From a checkpoint of a small mixture-of-experts model trained on Wikipedia: width 512, 8035 steps.
Below are experts of layer 8 (counted from 0) of a mixture-of-experts language model. Rows are named router (the router's row for the expert), gate (a neuron's input weights, with its number), up (a neuron's input weights, with its number), down (a neuron's output weights, with its number) and show model dimensions 64-127. Each number is 50 + 10 x the weight over its row's rms, rounded and kept within 0 to 99.
Before each expert's rows: "comes after" lists some tokens at least twice as common just before its tokens as in all text; "comes before" lists some tokens at least twice as common just after its tokens as in all text. This comes from a sample of Wikipedia text that the model never trained on. Tokens count by the router's weight.

# expert 1
comes after: " |", "---|---|---|---|", "ed", " age", "|---|---|---|", " part"
comes before: "|", " the", "|---|---|", "===", "|---|", "|---|---|---|"
router:62 54 63 68 49 52 43 70 72 24 54 56 53 56 67 53 52 56 45 45 71 46 60 36 30 51 49 45 45 62 41 41 49 57 60 36 53 47 61 33 62 36 56 45 55 34 59 48 71 43 56 42 48 57 50 58 58 56 39 44 50 40 29 51
gate0:54 53 34 29 36 34 59 58 50 41 28 65 61 37 39 50 39 58 46 51 71 46 47 65 50 60 53 54 46 54 51 46 57 50 65 45 48 43 53 26 51 45 59 37 42 41 44 53 39 42 44 43 56 54 55 43 62 45 54 60 62 42 42 58
up0:60 61 63 20 52 59 45 26 43 61 58 41 28 43 35 46 24 44 51 52 41 48 50 50 60 40 39 31 54 56 53 56 51 41 20 50 40 57 52 46 61 49 38 47 53 34 51 30 48 42 53 67 47 58 65 47 48 44 44 45 43 57 53 46
down0:44 34 48 49 42 40 64 42 53 48 43 49 49 62 61 53 43 70 32 51 47 44 58 40 38 43 45 38 52 68 45 64 53 48 55 57 46 53 64 53 48 53 50 50 19 56 65 59 50 61 44 47 60 58 53 36 47 57 57 31 47 59 53 64
gate1:59 52 59 69 36 50 45 58 55 45 58 44 55 49 61 59 50 62 51 46 66 44 70 46 46 47 41 51 42 62 64 41 62 56 68 48 52 62 51 40 48 68 35 43 63 44 44 34 58 46 66 55 62 46 43 50 61 39 45 43 67 40 42 61
up1:43 49 48 44 59 45 56 39 51 60 52 51 52 64 33 48 65 43 60 69 61 47 57 72 59 40 36 47 39 62 38 58 57 38 49 62 55 40 53 44 39 50 37 36 53 48 51 39 50 60 49 52 43 58 42 36 54 35 44 41 50 54 51 43
down1:41 54 51 58 47 41 49 50 46 51 39 55 21 46 50 51 51 56 36 48 63 48 52 54 53 54 29 52 69 49 39 34 47 76 60 42 53 37 62 42 44 47 66 50 54 39 66 31 60 40 33 49 48 75 62 56 39 60 51 63 50 59 45 41
gate2:40 46 51 43 69 50 56 45 34 48 59 61 58 49 54 51 61 61 49 43 37 39 44 35 52 28 51 41 42 51 43 39 45 59 46 39 27 53 61 50 52 41 46 69 55 57 45 46 63 40 46 73 61 43 45 46 48 45 51 57 46 56 68 51
up2:43 39 40 51 41 69 50 19 40 47 48 30 48 55 39 46 47 44 70 52 43 63 53 53 49 50 39 47 56 35 37 54 40 52 57 59 46 69 51 52 61 51 61 45 43 44 59 48 49 47 64 48 69 72 57 52 44 55 57 48 45 38 53 58
down2:38 55 64 51 48 29 45 38 46 52 53 46 52 39 38 47 65 44 55 28 45 44 36 57 46 34 38 56 38 58 38 54 46 50 29 55 45 46 48 38 35 59 25 53 41 56 52 45 42 42 34 49 65 54 34 68 63 65 51 54 57 54 51 63
gate3:49 52 65 50 50 44 69 49 40 41 62 53 52 54 31 41 46 42 44 44 45 57 52 60 53 35 60 44 41 60 57 41 44 54 59 47 38 41 38 34 42 41 29 43 61 54 67 48 36 58 53 67 52 50 48 64 59 37 46 46 41 45 58 53
up3:48 42 63 40 49 71 38 61 35 60 49 46 51 53 50 42 39 56 53 68 48 65 60 39 42 55 57 46 45 51 43 49 37 56 65 54 46 56 51 55 64 54 54 47 40 52 37 61 64 71 42 54 54 45 62 55 72 62 58 62 52 42 48 56
down3:39 53 58 40 56 49 50 59 53 58 71 50 64 52 61 40 52 31 66 72 55 47 55 40 58 33 40 50 59 43 66 44 37 37 38 51 49 39 36 50 48 36 52 53 44 42 38 44 46 49 71 57 57 45 47 57 57 65 48 47 60 37 35 60
gate4:36 49 46 49 35 61 50 53 29 46 42 60 47 53 36 54 44 55 55 45 43 58 47 58 66 51 60 50 68 58 49 43 53 50 63 41 34 36 53 52 47 41 35 25 55 61 54 46 55 46 52 50 66 51 56 49 56 58 55 55 55 53 54 57
up4:45 44 38 45 41 47 40 53 45 48 56 46 46 61 75 56 54 71 43 60 43 48 47 54 43 36 45 48 22 37 64 41 32 44 39 55 56 54 38 63 65 71 53 59 51 42 51 66 60 61 63 59 57 53 62 50 60 38 39 36 48 52 29 57
down4:63 50 51 67 82 60 55 45 32 37 51 48 42 49 41 46 54 55 50 63 58 48 69 42 62 65 59 60 63 51 56 42 72 46 40 41 45 42 47 57 50 47 55 47 49 34 72 41 57 49 45 34 43 60 52 54 52 65 64 56 50 54 50 36
gate5:58 55 52 67 48 40 53 48 49 52 62 55 50 46 50 43 58 46 49 42 57 40 65 38 55 39 61 45 53 67 35 47 61 44 46 40 50 52 54 43 53 47 49 65 48 67 59 44 61 69 62 67 49 48 41 57 64 54 41 47 57 63 44 47
up5:52 52 44 40 56 34 47 49 60 47 55 54 51 71 60 51 56 47 54 48 61 40 56 51 55 57 58 56 40 73 41 37 65 29 54 53 63 24 44 54 52 38 66 40 60 50 53 36 45 41 64 89 32 37 48 46 60 47 58 57 67 61 42 58
down5:52 64 43 53 30 51 27 44 49 35 46 56 46 76 28 66 64 62 43 44 50 73 53 51 61 41 57 47 37 54 53 39 56 55 58 49 50 35 44 51 53 61 40 55 45 39 57 50 66 47 58 59 58 54 56 67 82 56 63 41 47 52 45 60
gate6:64 59 47 47 62 50 60 46 33 60 47 42 59 55 50 60 44 45 46 48 52 56 61 54 53 55 53 60 58 41 40 45 54 49 47 49 42 37 51 36 55 37 50 43 41 39 47 30 42 47 51 53 48 51 57 51 64 41 70 49 59 25 49 38
up6:64 54 34 41 37 49 49 37 49 59 39 57 50 55 65 55 41 65 40 47 40 60 40 51 53 42 24 55 47 40 56 42 50 50 32 62 38 50 54 52 54 69 39 59 67 28 40 48 58 56 50 50 48 66 46 56 47 42 51 35 42 46 44 59
down6:47 47 41 51 38 28 55 44 56 60 55 50 49 39 67 29 46 43 63 46 48 38 47 40 59 43 45 56 41 65 40 30 56 49 61 38 42 42 34 22 42 47 46 46 68 51 40 45 44 61 64 60 58 51 66 50 55 54 39 47 45 38 38 54
gate7:51 55 60 50 45 33 46 57 55 49 78 47 53 60 60 69 37 46 53 18 43 45 52 35 41 44 63 55 51 61 62 44 41 48 59 61 35 56 56 49 54 46 62 52 54 35 34 40 49 70 29 39 50 60 58 48 59 61 49 41 36 52 40 72
up7:64 45 34 44 49 41 50 32 45 64 54 38 22 53 61 46 63 44 59 57 51 43 54 48 62 50 46 67 54 50 66 37 57 44 40 57 46 63 40 66 58 31 47 66 49 46 48 62 35 29 40 55 52 48 48 52 47 51 58 43 73 30 55 65
down7:25 42 49 54 49 75 59 46 40 51 59 55 53 36 61 48 59 49 60 60 68 57 43 52 67 60 41 46 57 62 36 67 43 49 70 51 32 41 43 53 53 39 36 40 50 48 42 53 68 55 58 53 61 56 42 57 45 35 54 45 59 54 39 43
gate8:55 30 39 37 54 68 52 57 57 42 39 49 35 31 42 58 77 60 45 48 55 39 58 55 59 40 66 49 50 47 44 39 53 42 70 58 62 58 49 72 63 26 53 47 75 51 45 39 54 41 34 44 54 60 45 52 53 51 46 56 53 36 48 56
up8:50 56 48 49 51 44 43 60 48 69 22 50 35 31 56 25 35 66 59 61 63 63 40 45 52 67 52 53 51 35 44 44 59 54 53 52 55 46 61 42 53 55 43 39 59 64 40 64 51 48 47 36 37 45 61 59 52 54 67 45 44 71 47 52
down8:31 50 45 56 36 61 47 53 69 67 61 43 45 31 68 30 38 48 48 57 51 58 63 50 52 32 48 34 38 57 65 60 53 48 53 22 64 56 46 49 55 41 67 50 54 48 45 43 65 47 72 61 45 55 41 36 45 60 41 63 57 53 26 55
gate9:52 71 43 29 53 51 45 15 34 54 64 48 57 40 52 45 51 52 52 54 47 66 60 46 61 37 44 54 62 51 44 63 52 53 37 54 54 49 61 57 54 55 36 22 58 37 32 35 57 46 52 38 45 71 55 51 41 47 62 52 55 41 52 74
up9:53 72 38 45 52 63 51 41 47 67 38 56 49 43 52 63 59 38 42 53 55 45 43 51 55 36 45 62 39 49 43 36 46 42 58 54 50 51 30 41 44 52 38 44 48 24 44 37 48 47 53 47 44 54 50 42 57 51 52 53 42 50 54 41
down9:71 57 53 54 45 58 53 55 44 61 53 60 46 37 49 54 34 43 50 53 49 50 50 52 53 42 39 38 48 66 48 28 64 59 48 49 35 51 45 37 45 45 46 44 52 51 55 49 51 39 46 46 68 60 61 38 35 56 44 47 49 45 43 35
gate10:56 34 51 53 70 64 55 40 51 46 61 34 41 44 62 38 60 68 57 41 60 58 63 39 53 50 46 46 45 44 49 49 42 49 59 54 64 49 40 57 58 40 59 56 43 41 69 57 42 56 41 48 62 72 51 45 47 67 47 60 50 50 44 54
up10:54 57 64 66 38 41 62 57 53 45 45 53 48 49 63 50 50 67 63 64 56 51 45 35 45 60 50 49 42 47 49 44 65 48 51 47 44 53 53 49 57 34 40 36 44 43 41 64 36 62 53 63 56 55 52 53 48 53 45 59 56 46 54 44
down10:37 39 50 45 64 52 57 55 46 51 49 54 45 49 56 59 45 38 53 59 73 41 42 65 54 37 62 55 58 58 56 67 49 61 51 52 46 53 44 50 51 46 64 56 44 35 51 73 54 44 41 38 61 39 60 35 43 49 42 76 47 40 31 56

# expert 9
comes after: "\n", "-", "|", ")", " Title", " co"
comes before: "-", ":", "=", " Born", " Preced", " Country"
router:36 36 44 36 44 47 70 51 51 52 44 54 53 54 43 48 58 44 55 59 66 44 59 57 57 58 58 45 45 48 61 36 43 44 42 51 52 64 56 39 48 39 44 41 62 57 55 62 52 45 43 64 40 36 63 52 57 38 55 69 38 37 50 44
gate0:39 50 33 49 54 46 36 40 36 55 54 52 57 53 64 49 66 50 45 48 54 43 33 50 42 45 49 41 67 60 63 49 42 55 28 78 52 50 52 44 56 42 49 47 48 38 55 45 42 44 40 49 55 54 45 55 58 36 54 53 48 29 58 49
up0:31 55 32 34 52 41 39 68 58 43 32 29 42 49 64 50 45 41 44 55 40 38 39 48 51 83 43 67 51 21 35 62 40 53 46 44 50 57 52 36 49 51 46 69 47 51 37 51 46 47 52 49 45 55 44 35 54 49 47 41 53 51 44 61
down0:49 58 35 46 52 46 64 51 37 46 51 37 58 65 31 40 40 52 53 54 42 68 47 68 52 55 46 62 77 40 37 70 52 56 42 72 63 53 50 52 54 45 25 44 47 44 57 71 63 59 61 35 60 46 51 50 48 52 49 49 61 78 44 54
gate1:68 45 62 42 77 51 61 39 51 72 75 41 61 40 50 48 27 44 40 53 57 56 51 67 39 56 44 66 45 36 57 50 68 55 64 64 43 51 38 28 26 42 60 56 62 45 39 48 52 61 65 54 57 55 60 52 46 38 56 43 64 32 47 35
up1:48 50 36 42 60 49 41 39 56 56 42 50 31 32 53 42 43 64 68 57 53 47 47 42 44 64 43 43 56 50 50 58 45 45 37 47 49 48 46 51 51 41 63 35 52 55 52 40 55 30 55 61 42 69 60 41 60 44 46 36 47 47 66 48
down1:49 48 39 45 59 68 55 49 55 62 63 40 52 44 61 28 36 44 59 46 58 50 35 45 24 60 63 39 47 43 50 43 68 26 51 65 44 44 44 53 42 46 47 59 55 57 37 36 45 50 56 54 66 47 31 29 42 39 38 41 60 34 73 51
gate2:43 52 53 38 53 63 38 66 49 58 52 54 39 38 56 42 44 63 63 59 48 41 47 49 51 48 59 54 47 72 52 50 45 69 40 59 38 42 51 56 41 57 49 51 43 51 49 64 48 69 34 51 48 61 49 28 37 44 46 65 69 54 76 35
up2:63 37 58 51 46 47 35 67 51 46 52 52 42 60 53 49 33 67 40 41 53 57 36 55 51 60 61 62 49 53 56 56 48 44 61 61 33 28 54 66 47 47 63 43 46 50 45 41 47 54 48 51 59 50 46 46 52 64 48 39 53 71 51 55
down2:57 55 44 38 50 67 40 31 54 55 41 47 37 40 26 45 58 48 63 33 38 47 46 39 35 50 38 60 38 50 47 37 65 45 56 23 43 52 43 39 44 54 57 43 56 54 48 66 56 56 68 74 72 53 64 46 56 33 40 51 59 43 37 46
gate3:58 48 48 49 46 57 34 47 64 53 41 45 54 48 52 52 51 31 59 50 48 59 40 61 42 53 36 62 50 56 57 41 47 47 47 50 45 45 68 37 52 49 43 54 39 36 53 34 60 41 30 70 54 34 49 52 35 40 47 39 56 69 51 60
up3:54 49 65 40 48 67 47 46 39 43 65 59 57 48 50 45 58 59 59 53 43 66 45 55 44 43 41 48 43 55 42 39 47 52 66 47 50 49 50 53 61 55 67 52 43 54 40 40 53 46 55 48 57 43 34 52 42 37 60 53 27 41 47 46
down3:50 64 46 56 41 62 46 51 64 43 53 59 44 51 63 51 70 41 50 36 57 37 37 42 35 52 43 52 50 26 58 59 63 60 44 50 43 56 57 54 42 42 52 32 51 52 57 54 66 69 48 31 51 49 39 53 54 47 39 32 46 63 41 53
gate4:47 49 41 59 51 53 40 52 52 58 49 46 47 41 33 53 43 41 38 61 41 42 32 56 62 53 77 52 55 42 47 58 51 41 31 37 62 55 40 65 47 37 54 50 67 43 64 55 54 51 45 77 57 55 48 43 61 40 37 61 46 60 54 51
up4:41 44 37 46 54 30 66 45 61 52 48 61 59 57 74 49 62 37 42 43 73 50 41 57 35 49 42 52 40 39 64 48 47 62 51 45 58 49 47 81 45 47 42 44 43 56 46 38 50 35 34 50 58 51 47 47 52 63 36 48 41 33 50 34
down4:53 52 41 71 50 53 56 58 50 66 44 52 42 45 37 37 56 51 41 31 36 59 50 41 51 44 71 40 47 64 29 64 67 43 37 37 38 40 35 60 59 53 60 47 61 49 63 38 46 44 62 76 57 46 51 48 30 48 68 35 45 52 49 45
gate5:32 58 52 28 54 55 62 54 47 50 50 59 46 47 51 52 54 74 28 51 56 58 51 55 51 43 58 45 58 55 41 58 43 39 41 42 60 42 54 59 66 64 47 48 37 31 62 45 58 46 52 29 37 37 32 50 58 59 46 58 38 57 69 51
up5:49 57 41 37 41 36 49 32 42 34 33 32 50 51 56 54 52 42 48 38 54 59 62 60 60 66 48 53 51 31 34 66 51 56 43 47 57 41 43 59 54 46 71 51 58 50 59 50 39 34 65 30 31 40 44 50 60 44 53 48 49 38 61 63
down5:59 54 44 58 48 67 46 44 57 43 70 66 52 48 60 54 74 50 54 57 37 43 33 56 40 47 55 50 49 58 53 48 53 53 29 54 59 68 45 54 51 48 56 49 40 40 57 46 67 59 42 50 61 31 42 38 49 60 39 43 63 45 58 22
gate6:52 40 56 61 60 48 56 48 41 49 48 49 55 29 52 53 51 44 50 52 51 41 48 49 39 53 49 47 41 30 17 71 47 54 40 51 38 67 52 42 48 58 49 59 42 48 59 33 56 32 29 54 48 32 49 57 53 33 51 53 52 59 46 52
up6:44 25 52 56 36 60 33 56 47 69 73 39 56 42 48 41 32 40 50 63 44 49 38 58 54 59 52 52 54 39 36 42 42 56 57 56 64 50 58 39 46 53 47 72 46 58 66 49 39 39 55 61 48 41 50 59 42 36 48 63 46 52 56 53
down6:24 45 31 66 43 60 40 56 47 65 49 42 61 51 42 54 53 51 53 52 59 48 41 44 48 54 37 51 61 29 33 64 48 40 57 62 50 41 66 39 59 39 59 50 46 54 55 49 33 55 52 45 41 48 53 39 15 73 51 52 45 64 65 38
gate7:41 46 61 39 55 55 46 44 48 40 38 53 62 59 37 50 44 54 30 69 52 49 46 45 49 46 51 38 53 36 49 54 60 36 68 48 40 49 36 55 49 48 61 52 50 49 42 58 56 44 44 51 56 44 46 65 56 54 49 49 41 45 42 62
up7:55 49 63 36 51 54 54 57 55 75 41 47 51 41 55 46 61 52 42 53 43 68 56 60 59 62 71 49 57 75 49 51 30 65 31 57 48 38 53 69 58 50 58 44 46 58 50 53 48 49 43 71 53 66 54 52 30 43 36 41 51 60 41 43
down7:47 61 53 54 39 50 68 43 38 53 57 67 62 65 59 54 36 38 42 38 41 39 57 44 55 54 53 72 44 43 63 57 58 49 52 49 59 53 47 47 56 47 41 45 57 31 41 41 66 35 63 64 59 50 47 51 47 57 37 54 47 58 53 46
gate8:49 60 53 77 33 51 58 52 53 35 42 67 51 58 56 45 71 41 37 55 54 52 60 43 58 31 52 57 53 77 63 34 47 63 53 53 46 51 47 69 60 52 47 38 76 46 53 58 26 58 40 48 62 35 43 53 45 61 55 51 47 46 58 34
up8:47 21 39 51 49 36 51 42 55 42 49 44 57 43 31 72 43 64 53 43 51 51 48 64 48 55 41 60 49 54 59 30 70 49 53 44 67 54 52 37 49 44 45 62 49 59 74 45 40 41 53 48 52 70 63 44 49 51 38 57 39 41 41 60
down8:39 56 70 55 56 53 49 61 47 45 45 46 56 43 46 46 53 57 63 58 58 44 32 62 37 50 50 74 62 52 63 55 66 41 44 47 70 42 47 54 57 68 31 52 48 57 43 41 40 47 77 52 62 34 59 38 45 48 57 52 46 43 70 52
gate9:36 54 42 57 61 40 57 48 32 56 31 50 72 48 68 63 39 39 36 55 39 62 57 48 58 49 39 34 55 59 46 45 34 41 54 51 34 49 54 48 44 46 42 35 47 46 43 52 40 46 48 48 38 44 67 40 49 70 51 52 56 56 66 48
up9:44 48 42 46 40 44 57 73 40 51 54 53 58 50 60 62 64 61 49 35 47 46 47 43 49 64 56 48 33 58 55 55 28 62 56 50 58 59 59 75 48 61 51 11 54 66 55 42 45 47 29 45 52 60 34 49 52 44 39 44 48 49 52 47
down9:53 40 36 48 43 39 49 50 50 60 49 49 47 49 67 47 30 48 33 63 30 53 49 40 45 62 37 36 58 53 48 50 43 65 62 47 52 48 31 47 30 47 47 55 55 49 56 45 49 54 44 45 41 63 50 68 54 56 25 60 44 49 60 47
gate10:71 69 48 59 61 73 59 53 57 40 49 45 46 54 37 42 59 41 54 65 54 45 53 35 54 49 55 65 44 58 59 33 24 37 56 62 55 61 51 37 81 49 52 61 43 57 39 45 34 62 36 59 50 44 50 67 58 33 48 66 49 60 41 58
up10:43 62 56 52 49 52 59 40 62 55 49 43 45 59 51 56 37 35 54 62 53 46 42 40 45 54 41 66 43 55 62 52 50 54 53 40 43 40 57 47 39 48 48 58 45 60 49 59 42 59 49 45 45 55 53 56 51 34 46 46 43 28 47 55
down10:39 44 50 40 47 44 60 65 57 53 58 47 62 43 39 43 57 41 31 52 58 50 69 48 49 60 59 43 54 52 66 40 48 59 50 63 50 54 52 51 51 44 41 60 54 61 28 57 37 55 42 58 55 39 44 46 40 54 66 30 43 49 45 58

# expert 14
comes after: ".", "\n", "==", " ==", "===", " ==="
comes before: "\n", " The", "==", "The", " He", " In"
router:48 58 42 45 49 56 49 17 56 57 69 55 46 34 60 44 60 52 47 56 59 57 54 55 53 59 45 48 46 41 38 46 63 45 51 58 52 45 54 44 53 61 41 46 50 42 54 51 49 34 66 34 37 56 64 51 59 58 40 45 48 57 39 58
gate0:39 50 40 46 45 56 62 52 49 45 41 66 52 58 45 57 32 40 49 60 36 70 48 68 69 51 40 65 43 64 32 54 34 51 56 58 63 43 64 47 47 37 43 36 39 46 68 51 40 41 43 54 43 50 52 53 54 42 50 68 65 53 51 39
up0:49 35 51 45 63 46 33 49 41 53 50 50 54 51 47 36 32 59 60 58 49 58 63 55 45 44 50 46 55 32 57 56 46 56 45 58 61 56 47 32 46 46 65 70 45 65 51 56 52 49 59 61 59 42 54 53 62 45 57 35 56 47 50 44
down0:56 41 46 56 49 45 47 55 56 54 54 55 43 62 35 46 37 28 54 51 51 58 59 43 60 58 61 58 38 49 70 44 56 49 51 37 59 59 59 49 52 39 54 73 58 35 69 55 69 60 53 58 54 50 41 59 57 48 51 45 45 41 47 55
gate1:60 61 54 55 46 39 55 43 47 62 51 65 59 57 52 67 42 43 46 47 69 54 52 58 38 22 42 59 56 49 63 39 51 51 72 51 55 56 55 42 47 55 54 47 55 46 40 47 48 57 60 43 60 44 40 55 45 56 68 43 48 40 51 48
up1:52 65 50 61 70 39 55 46 46 69 50 46 45 43 57 57 64 38 52 56 57 55 54 58 42 50 38 67 58 60 51 54 50 52 37 67 52 37 43 41 69 49 44 30 73 51 53 40 48 32 51 44 48 39 52 47 53 55 47 39 50 57 43 43
down1:49 61 44 59 55 39 56 40 56 37 66 63 58 51 50 42 63 66 47 52 58 58 46 59 43 40 62 68 54 50 29 37 71 42 50 40 39 47 54 54 53 46 63 47 54 47 52 41 49 65 47 21 53 42 43 50 57 42 34 60 55 51 38 46
gate2:41 41 51 48 55 39 51 46 38 50 41 39 39 44 42 52 65 75 75 43 50 33 57 54 46 56 44 62 34 35 46 55 63 52 38 48 51 50 70 33 47 48 57 44 51 53 44 48 60 53 52 50 32 56 57 43 48 51 54 41 51 54 52 36
up2:51 45 49 49 51 51 54 58 43 57 45 62 52 51 45 42 40 35 45 36 44 49 35 64 45 55 48 51 62 38 59 58 38 54 60 39 38 57 46 49 55 51 43 62 45 30 40 59 40 52 57 39 58 56 42 51 45 38 62 40 43 45 57 64
down2:34 38 46 54 48 67 38 36 52 53 53 38 53 45 48 35 57 54 53 55 57 53 45 43 40 29 54 53 61 42 45 58 54 50 43 44 45 56 42 50 44 54 49 56 55 58 59 51 76 51 43 48 38 43 43 48 61 55 48 62 52 52 51 45
gate3:65 37 48 49 36 59 45 39 40 43 35 55 64 50 40 64 57 22 71 35 59 25 40 54 49 49 59 43 45 59 51 66 51 51 51 69 54 36 43 49 51 37 54 42 44 48 27 32 58 50 44 32 51 45 47 50 56 63 40 69 47 45 56 56
up3:62 51 44 47 38 55 60 31 46 47 38 51 41 40 38 60 63 25 53 33 43 33 22 51 57 44 62 41 46 66 50 53 51 38 50 68 72 43 50 53 49 45 53 44 54 60 42 48 52 45 35 31 47 52 56 59 47 73 48 48 62 49 58 66
down3:48 51 49 43 48 47 54 60 38 64 34 65 47 52 43 52 52 52 51 56 48 62 37 44 52 48 52 48 46 40 49 46 46 51 37 46 51 50 44 56 48 54 60 55 68 51 37 45 47 51 65 54 58 37 54 56 48 54 50 72 54 49 53 35
gate4:57 52 58 37 53 56 74 51 54 64 60 64 45 49 54 50 39 70 32 47 49 52 47 39 65 57 39 48 46 54 44 40 49 41 64 50 46 51 56 60 54 38 47 44 57 46 56 50 37 46 52 56 45 46 52 59 37 51 56 43 67 56 50 40
up4:42 54 64 51 57 40 61 55 35 40 55 53 52 60 48 43 49 52 44 49 65 56 39 68 56 42 44 46 58 57 41 42 61 45 44 53 33 39 39 56 48 51 54 47 55 54 49 48 40 47 50 39 29 48 40 63 42 62 49 56 62 64 62 54
down4:53 50 48 52 56 52 26 51 27 57 78 47 53 55 64 42 40 48 64 39 51 46 40 46 31 51 60 51 72 53 55 58 63 67 52 51 57 53 52 33 39 56 43 55 64 44 43 46 52 47 82 46 44 39 38 55 55 43 44 46 42 50 40 54
gate5:72 51 67 46 58 41 48 62 68 65 40 45 52 49 52 54 57 57 36 39 45 56 65 61 58 53 65 51 42 58 57 44 43 44 45 47 50 47 34 59 55 36 66 45 64 47 42 61 48 48 46 56 68 52 60 44 56 57 50 45 53 46 44 42
up5:67 45 46 46 52 48 33 50 49 71 57 56 46 56 42 53 39 66 33 38 39 48 63 47 45 60 54 48 57 50 48 39 43 54 33 54 59 44 42 61 57 50 47 38 40 49 46 65 71 46 53 50 66 57 45 37 55 55 70 43 72 51 45 33
down5:41 31 50 54 44 54 33 57 45 45 51 54 46 54 45 68 56 52 36 46 58 62 53 54 59 41 60 70 48 60 45 36 38 48 43 62 59 56 51 47 75 48 52 35 45 44 45 53 63 45 44 39 60 49 65 32 60 49 52 45 43 58 52 35
gate6:64 61 72 51 54 53 32 48 35 51 60 41 62 48 37 52 62 52 56 61 57 42 43 35 47 45 65 44 46 47 50 46 51 48 48 40 38 54 56 54 69 47 46 60 24 59 47 37 59 52 47 50 56 36 47 63 41 46 50 57 35 35 46 42
up6:65 55 56 62 76 54 57 44 47 54 32 43 64 47 54 41 58 72 50 57 30 62 62 40 44 43 45 50 42 47 47 49 46 56 49 61 30 49 59 41 45 41 51 60 48 38 68 51 56 50 61 46 49 60 44 54 49 71 53 40 23 33 48 44
down6:48 61 48 65 53 54 68 43 57 46 60 46 42 44 43 62 43 34 53 49 50 42 50 38 45 53 67 49 60 30 69 51 58 48 45 56 40 42 61 56 60 57 42 59 45 50 57 68 47 73 27 50 48 57 59 47 50 42 42 50 58 57 51 50
gate7:44 51 71 33 47 44 73 55 60 54 53 55 44 44 53 57 36 57 38 66 23 72 65 35 39 56 37 56 38 56 43 51 51 42 50 66 33 65 40 47 63 33 44 56 42 55 50 50 46 34 43 51 57 36 43 50 46 43 61 42 45 33 54 51
up7:58 43 47 63 43 37 36 54 53 45 41 43 42 49 48 50 41 52 57 38 59 52 49 57 53 44 47 53 52 75 42 47 46 62 58 63 35 34 57 42 55 55 64 41 46 51 52 57 67 58 46 56 47 63 39 42 46 41 46 58 48 49 45 27
down7:32 40 48 44 47 54 43 51 47 55 60 39 52 51 53 42 56 68 42 47 55 46 40 49 54 45 54 36 55 51 43 39 54 42 67 77 53 39 28 63 64 44 47 54 56 35 51 53 46 34 69 46 66 32 49 62 44 55 43 49 63 50 43 59
gate8:38 50 63 30 62 32 55 55 37 52 54 40 59 53 58 40 54 43 52 40 44 49 62 61 42 35 37 49 59 50 70 47 12 59 72 33 33 47 47 58 54 65 48 57 35 50 43 45 47 60 53 52 40 40 60 63 34 41 59 34 32 49 50 47
up8:57 49 63 52 39 69 57 57 54 38 52 32 56 37 48 47 59 33 32 32 43 53 53 44 54 35 44 61 47 48 30 55 29 50 49 58 71 45 37 46 65 56 57 57 58 38 54 45 51 46 59 56 40 43 45 52 59 57 48 60 42 57 49 48
down8:60 69 51 33 49 39 38 45 33 54 67 43 61 40 39 46 43 55 36 60 49 51 39 74 46 46 45 72 58 56 41 67 48 44 53 45 39 55 50 52 49 63 52 68 43 60 64 56 48 46 41 64 35 57 41 69 57 46 55 52 50 60 37 47
gate9:49 38 74 58 45 55 45 46 52 51 54 44 58 56 30 36 45 52 48 46 57 45 47 48 62 41 54 41 58 52 60 47 69 52 37 45 46 69 48 40 60 45 53 57 58 51 46 35 38 37 47 51 55 27 45 52 55 62 53 74 48 43 56 54
up9:37 48 70 56 54 78 58 57 68 57 60 39 63 48 53 64 49 43 41 35 45 64 56 47 63 30 55 43 45 28 55 48 30 51 42 28 38 39 49 36 49 63 56 60 39 43 32 57 48 85 48 45 54 34 34 57 55 34 47 46 38 57 48 49
down9:51 61 75 63 49 55 50 40 50 54 58 56 53 50 54 61 45 55 35 56 42 69 62 51 63 35 54 41 47 40 57 51 34 47 60 34 46 58 45 48 67 68 63 53 47 54 56 44 38 55 49 49 62 55 51 57 63 49 70 59 42 40 48 45
gate10:39 50 49 51 47 41 59 49 55 45 52 56 54 48 60 56 56 43 69 53 51 79 45 57 56 63 42 53 50 32 53 61 53 42 33 50 49 64 51 53 37 51 46 58 48 42 52 46 38 49 51 39 50 29 65 50 52 41 59 46 33 53 54 66
up10:52 48 42 60 66 49 46 50 47 55 38 51 64 54 58 67 65 66 57 26 52 36 47 58 44 55 42 50 65 71 48 56 47 50 51 61 51 49 50 47 71 49 61 42 64 45 53 55 64 55 35 48 51 56 50 42 49 43 54 60 51 53 48 35
down10:50 46 52 35 45 64 39 54 50 67 52 52 38 44 70 51 52 72 49 43 63 58 59 58 39 41 46 54 46 39 32 53 56 68 52 61 47 40 49 55 42 32 72 51 47 47 56 51 54 65 68 50 59 35 39 31 51 43 68 39 53 42 41 66